Experts of a small language model.
Size: 9 layers, width 256, vocabulary 16384, 34.8M parameters.
Training: a variant of Adam for the experts, 431M tokens, 6888 steps.
Below are experts of layer 3 (counted from 0) of a mixture-of-experts language model. Rows are named router (the router's row for the expert), gate (a neuron's input weights, with its number), up (a neuron's input weights, with its number) and show model dimensions 0-255. Each number is 128 + 32 x the weight over its row's rms, rounded and kept within 0 to 255.
Before each expert's rows: a language model's description of what the expert responds to. This comes from a sample of Wikipedia text that the model never trained on.

# expert 15
Description: Taxonomic and foreign names. Pieces of Latin species names, taxonomy lists and foreign proper names, such as -ensis, -idae, Kingdom: Animalia, Miocene.
router [124 136 136  97 200 174 124 137 129 155 128  92 170 134 142 141 133  65 118  88 107 146 142 188  97 112  65 152 124  92 139 109  91 127 133 185 111 115 121 133 102 137 170  96 151  95 137 140  79 100  80 183 167 167 106 164 126  92 106 108 190 150 155  68 140  84 137 124  99 185 159 144 112 187 135 141 147 134 145 120 106 137  89 124 109 190 159 114 159 117 158 165 144 140 125  97 117 206 156 119 121 162  98 184 139 136 127 142 144 114 190 169 178 112 112 131 126  88  98 140 184 102 176 157 159 174 128 151 130  76 129  69 172  69  82 126 132 172  99  90 151 122 103  97 166  85  58  95 161 154 131 150 134 128 106 202 140  84 113  57  98 147  89 129 116  98  94 116 111  62 129 131 133  53 160 137 131 104 129 184 118 120  79  92 113 112 101 109 134  88 169 136 185 140 162 163 141 192  98 144 126  84 119 138 158 100 131 138 151  94 171 137  89  87  52 150 195 135 179  88 123  91 111 138 161 150 156 166 138 118  98 146 163 116 191 129 131 159  97 137  92 153 157 150  93  81 144  74 109 131 108 124 130 104 116  97]
gate0 [168 137 107 118 106 159  89 159 137 171 113 124 144 134 122 161 124 140  79 126 121 136  95 114 134 123  91 117 171 133 157 157 121 144 113 145  65 128 108 130 100 176 148 117 151 102 215 159 104 103 130  81 136 149 145 144 100 104 119 129 125  96 133 139  78 200 105  53 125 163 144  66 153 179 122 132 120 102 160 146 183 122 168 105 129 115 142 162 199 110 129 107 144 149 147  84  83  96 151 126  96 141 118  91  99  61 101 141 126 149 145 160 173 118 133 145 122  82 154 156 126 114  81 158 106  91 131 161 157  77 148  87 144  90 129 122 154 150  99 126 124  93 171 115 166 141 132 106 158  91 140 115 139 146  97 138  24 152 168 139 125 126 117 142 110  95 135 122  94 122  58  68 132 130 162 133 114  84 126 124  49 128 136 123 112 141  45 192  98  88 129 114 124 120 116 185 106 121 163 166  94 158 122 123  54  92 147 134 149 152 133 133 128 120 153 176 190  73  79  91 186 163 141 124 118 190 156 140  24 128 156 131 158 130  98 167 197 171 142 123  93 104 140 200 205 153 104 122 119 100 150  91 110  70 142 102]
up0 [ 69 178 102 109 136 112 151 113  79 167 153 137 120 110  95 114 152 168 134 172 122 164 121 128 122 125  96 143  81 206 156 107  92 191 139 125 149 149  92 110 122  82  87  37 166 102  97  98 154 169 177 147 155 133 139  95 138 111  54 140 164 151 156 166  76  92 140 133 132 144 137 103 118 179 138 187 124 144 116 139  94 116 101 205 131 152 159 132 133 181 109  57 130  91  65 158 142 117  90  88 138 139  88  85 131 136 145 125 122 143  93  91 138 133 143 113 168 144  89  74  62 111 132  54 164 122 113 138 127  91 160 120 137 108 115 171 150 156 120 132 156 137 108  65 126 168 166 163  73 170 135 160 146 101 104 187 168 149 112 150 138 108 147 169 167 145 149 148 122 153 129 120 125  71 142 149 159 207 186 133 174 114 108 112 142 104 149 107  65 159 129 148 172 144 114  86 159  95 135 171 154 135 135 151 158 131 164  99 134  71 109 105 116 118 102 133  61 141 143 122  91  32 107 165 136 181 138 108  80 142  91 109 133  73 156  96  91 141  90 140  92 152 117  79 106 170 106 161 148 152 153 133 181 111 107 167]

# expert 6
Description: Words before table cells. Tokens at line ends or just before table pipe separators, plus "that" in "at that time", e.g. Brad P-itt, Corp-us.
router [ 99 159 150  90 143 142 153 102  93 146 117 138 152 108 124  83  87 187 102 142 150 128 124 108 146 162 194  76 100 132 114 148 144 219  51 119  93 138 150 147  76 145 118 150 163 117 111 186 128 104 161  94 135  78 116  99 115 138 117  92 151 104 170 159 123 132 133 149 144 129 125 159 108 116 121  97 103  84  51  64 135  99 199 122 137 150 144 143 112 139 132 136 128 135  98 107 133  87 144 119 137  36 142 108 116 175 150 143 178 155 126 175 123 186 172 120 127  91 115 149  94 132 150 168 136  94 105 154 126 115 149 166  93 109  97 187 134  96 175 106 107 155  79 131 136 190 152  97  68 120 149 150  96 155 114 141 130 129 155 128 161 108 163  96 152  79  76 109 149 189 152 138 115 100 107 126 157 159 114  41 141 149 136 179  98 109 152 217 130 116 129 106 170 139  91 106  83 146  56 155 151 102 124 134 113 103 122 145  96 166  99 122  88 146 144 183 179  88 124 110 123 158 171 158 142 146 100 120 155 165 167 119 172 221 105 221 160 205 147 109 157 116 139 105 149 140 145 176 130 114 162 165 115 109 109 152]
gate2 [121 151 176  84 187 114 154  82 191 129 147  96 131 159 108  64  90 158 108  83 157 143 138 121 151 184 122 126 136 160 106 100 136 142 143  87 146 126 191 124 149  95 117 137 142 121 118 137 107 128 165 151 174 118  75  74 168 111  92 126 126  99 151 126 108 150 112 124 117 137  76 105 143 156 128 105  90 100  75 117 133  82  90 160 106 128 143 178 131 170 172 150  93 145  85 131 128 109 186 170 113 159 116 142 166 100 190 122 156 108 117  94  90 109 167 146 106 135 198 126 115 133 146 170  95 133 121 152 105 115 137 113  75  91  73  69  96  71 125  68 100 157 121 119 120 129 156  70  77 127 107 141 119 132  85 132 214  93 177 137 127 184 130  56 102 153 120 126  81 155 107 122 111 129 167 148 179  95  64  85 181 102 130 188  80 127  97 178 154 124 156 119 145 188 154  83 110 119 105 176 145 122 100  81 117 121 102 107  64  74 104 144 100 143 135 149 164  35 113 170 144  71  98 125 131 140 118 139 190  87 141 142 155 155 154 123 162 189 109  81 161 161 127 110 182 152  88 131  93  86 114 154 126 121 145 109]
up2 [142 140 158 104 108 148 115  93 199 175 128 164 111 118 151  82 122 141 102 125 156 120 125 149 123 108 147  90 125 102  78 156 128 126 146 125 125 157 173 144 119 146 201 108 105  94 199  43 133  66  62 108 138 122 107 126 131 141  89 150 109  95 151 114 142 114 154 111  78  74  93 103 120 167 136 135 112 125 129 158 108 150 113  52 114 151 130 134  61 131 122  65 163 137 175 158 130 139 114 117  98 180 110 143 157  75 135 131 195 138 129 110 142 171 132 148 136 150 194 153 124 141 125 204  84 153 108 134  51  88 148 121 143 198 200 127  99 186 149 156 111 175 128  62  76 186 118 118  49 111 147 103 105 193 112 131 129  90 107 137 142 109 143 121 206 107 154 168 112 145  83 176  84 100 141 111 103 164 137  94 157 125 185 116 142 119 137 123 116  86  87 140 159 119 117 174 131  80 126  96 148  69 120  94 139 139  97 101 136  99 108 124 102 129  90 127 143  85 150 132  74 106 122  98 190 133  64 230 117 134 116 158 124  92 123 135 149 161 119 129  80 154 139 132  97 118  71 136 127  98 171  95 117 146 126 141]

# expert 11
Description: Plural and place endings. Suffix pieces and plural endings closing nouns, often buildings, streets, vehicles and places, such as -ings, -ers, Avenue, trains.
router [138 130  96  82 143 121 154 146 123  72 160 139 149 131 117 132 115  96 126  76  79 163 110 134 143 128 121 146 123 189 144  45 125  96 133 123 181 157 154 126 137 119  86  92 107 120 126 127 129 113 146 111 112  71 136 136 178 137  77 107  89 158  57 186  78 103  95 117 170 154  94  94 120 106 121 122 113 125 105  93 140 184  62 124 168 125 101 181 113 107 124 148 146 142 121 139 100 137 157 125 146 145  77 171  73 115 152 116  66 136 142 182 151 184 116 156 146  65  67  94 121 183 172 110 123 129  76 133 146  57  79 104 154 102  56 126 116 100 112 138  98 112 136 151 132 106 144 120  50 150  97 104 156  55 143 164 152  86 180  81 149 159 123 184 151 173 171 150 101 117  87 172  94 157 164 126  93  98 129 117 131 103 111  60 145 129 182 120  99 107 135  85 188 100  94  92 143 132 149 106 122 108 121 151 143 156  97  91 115 118 127 135 105  84 131  57 127 145 195 139 158 114  83 115 154 136 119 108 131 100 146 144 156 106 126  55 123 103  78 189 135  93 121  98 131 174 127  99 164 114 125 103 164 137  24 142]
gate0 [122  65 117 107 140 152 122 104 164 131 153 131 125 107 127 136 126 180 138 144 111 119 155  54 209 187 114 133 171 141 105 122 125  89  78 161 112  92 173 110 160 184 142 122 149 166 105 127 137 124  87  92 124 146  99 143 161  94 171 141 108  68  85 116 135  88 135 152 153  90 145 127  84  65 102 154  90 155  96  75 116 117 109 152 147  83 117  77  54 107 136 118 113 129 103 220 131  95 138 128 147 132  82 203 145 128 170  65 114  92 133  96 151 183 132  81 148 131  96  69 115  89 113 136 105  91 171 127 132 129 121 133 148  94 131 139 130  99 101 145 129 154 169 160 138  66 116 161 173 171 124  84 120 129 101 117 125 149 152 173  96 125 139 141 120 101 133 143 125 145 137 135  99 127  78 165 161 159 165  96  97  76 135  94  82 180 106 205 132 118  69 177 129 151 142 161  98 175 130  82 117 113  96 152 127  98  72  78  88 143 135 106 169 146 101 109 126 111 153 201 166 112 149 111  38 139 186 119 157 120  83 121 158 151 103  93 136 173 143 138 136 141  35 121 148 108 101 112 141 103  63  90 171 112 164 140]
up0 [125 100 157  85 145  96 203 163 175 168  72 161 135 163 118  83 164 174 176 102 156 122 108  57 128 146 141 177 158 113 131 139 176  96 106 182 166 115  85 138 108 125 103 133 122 113 125 142 103 120 131  64 152 113  95 117 197 145 107 117 129 116 155 155 127 177  97 129 124 133 157  56 126  66 115 140  36 158  71 105  89  93 112 126 102 146 165 144  91 153 133 138  97  97 190 142 154 137 136 147  97 148 122 156 132  78 175 134 119 111 148  79 143 138 159 114  83  59  73  95 157  91 128 171 122 138 173 157 149 116 119  78  97  49 138  95 141 113 154  91 101 123 138 130 131 141 129 140 126 144 155 120 105 115 152 115 169 155 115 133 158 187 209 115 118  67 118 102 101 166  95 132 155 143  99  88 165 122 101 114  28  74 101 163 141  93 128 168 172 189 117  99 132 161 118 151 176 194 119 124 102 178 136 149 123 181 101 101 150 107 116 111 126 172 159 131 148  76 147 138 134 113 100 139 108 114 160  87 158 169 115 162 136 150 120 105 122 151  85 156 174  93 130 200 139 175 123  58 144 151 136 135 166 136 151 150]

# expert 3
Description: Inner word fragments. Word-piece fragments inside longer or foreign words, often after a capital or first letters, such as Sc-and-inavian, malpr-act-ices, sm-art.
router [152 131 158 157  78 121 101 149  69 139 117  97 124  82 116 146 136 181 170 225 153  81 129 102 112 100  82 160 152 137 134 141 151 131 106 132 129 154 142 121 144 107 194 140 160 143 141  89 154 139 145 136 121 134 154 147 118  80 134 189  89  96 123 122  91 128 151 174 167 129 151 120 125 180 111 121 161 139 123 114 103 136  72 189 119  88 103  46 102 112  67 141 153 113 156 174 144 106  42 127  72  79  85 102 116 147 154 118 119 149  91 112 157  95  70 142 153 161 150 155 147 139  77 110 110 162 121 153  49 123  75 164 165 131 210  99 134 126 125 128 121 140 120 166 119 128 150 148 166 186 120  83 134  98  90 120 134 106 148 143 127 101  81  66 156 149  68 138  96 141 150 145 115 171  76 132 124 125 139 125  79  62 135  86  86 151  74 139 125 120  80 102 122 142 155 167 111 151 168 140 156  98 186  92 134 143 151 120 154 140  79  93 152 111 175 135 121 123 169 148 178 100 160 123  82  85 101 139 195 152 184  99  83 131  82 133  90 111 190 156 124 167 108 134 148 144 134 172 133 154 169  65 125 190 141 164]
gate0 [122 132 104 144 140 156 119 129 174  91 103  85 155 129 107  81 125 103 177 123 106 145 103 129 125 152  76 148 135 184 195  22 108 138  81 138 140 159 126 106 101  98 174 144 175 114 128 208 203 181 144  95 165 134 163 105 117 141  91  97 168 145 166 159 145 107 144 125 171 128 122  97 164 138 140 109 133 142 116 171 144 141  88  72  97 136 134 168 102 145 102  96 140 143 115 177 104 176 126 135 148 145 145 143  95  75 108 123  95 131  99 136 157 115 144 146 126  88 125  73  89 114 104 118 108 126 127 142 123 112 123 110 128 162 104  82 137 150 117  71 151 151 163  77  85 140 141 128 131 155 164 128  57  75 113  49 150 188  98 175 137 146 172 172 162 137 170 151 137 166 151 101 132 137  92  94  99 131  94 129  83 112 116 121 200 112  95 132 140 119 129 191  88 163  80 184 106 122 125  60 141 101 130 236  46 189 168 127  68  93 127 100 115 123 115 164 121 135 152 157  88 185 163 104 176  69  99 113 104 104 145 118 115  99 119 115 147 152 118 111 132 123 132 119  77 103  79 144  91 127 165 153 113 157 129  67]
up0 [154 176 134 120 138 189  98 167  99 137 114  38 122 145  87 106 148  80 145 113 150 168 171 102 152  97  90 113 151 216 139 156 148 110 128 124 145 154 120  94  94 176 116 159  99 124 106 145 124 104 148 123 154  85 108 202 143 131 156 148 142 126 149 209  75 118 162 106 163 135 125 152 147 100 145 140 162 191 118 202 171 132 175 114  95 109 164 146 172  93 125  99 154 126 186 197 123 124 159  77 172 105 158  87 134 164 109 130 111 107 133 125 202 115 105 117 198 108 127 117 138 159 161 139 142 135 169  68 166  87 116 151 116 102 129 145  83 157 123 114 178 128 114 105 104 121 134 153 140 132 153 169 152  46 159  99 166 141 100 171 109 168 117 129  69 167 187 115 139 217 169 131 145 145 113 100 125 106  52 146 105 178 135 115 105 129  73 111 115  64 188 115 117  83 130 145 103 113 110  90 163 119 127 152  61 155 108 141 125 129 129 183 145 105  98 125 145 188 193 141 100 119 169 110  94  72 119 150 101 133 148 146 103 134 155  93  85 126  87 118  81 124 145 173 111 164 111 142 114 133 139 151 129 121 145  69]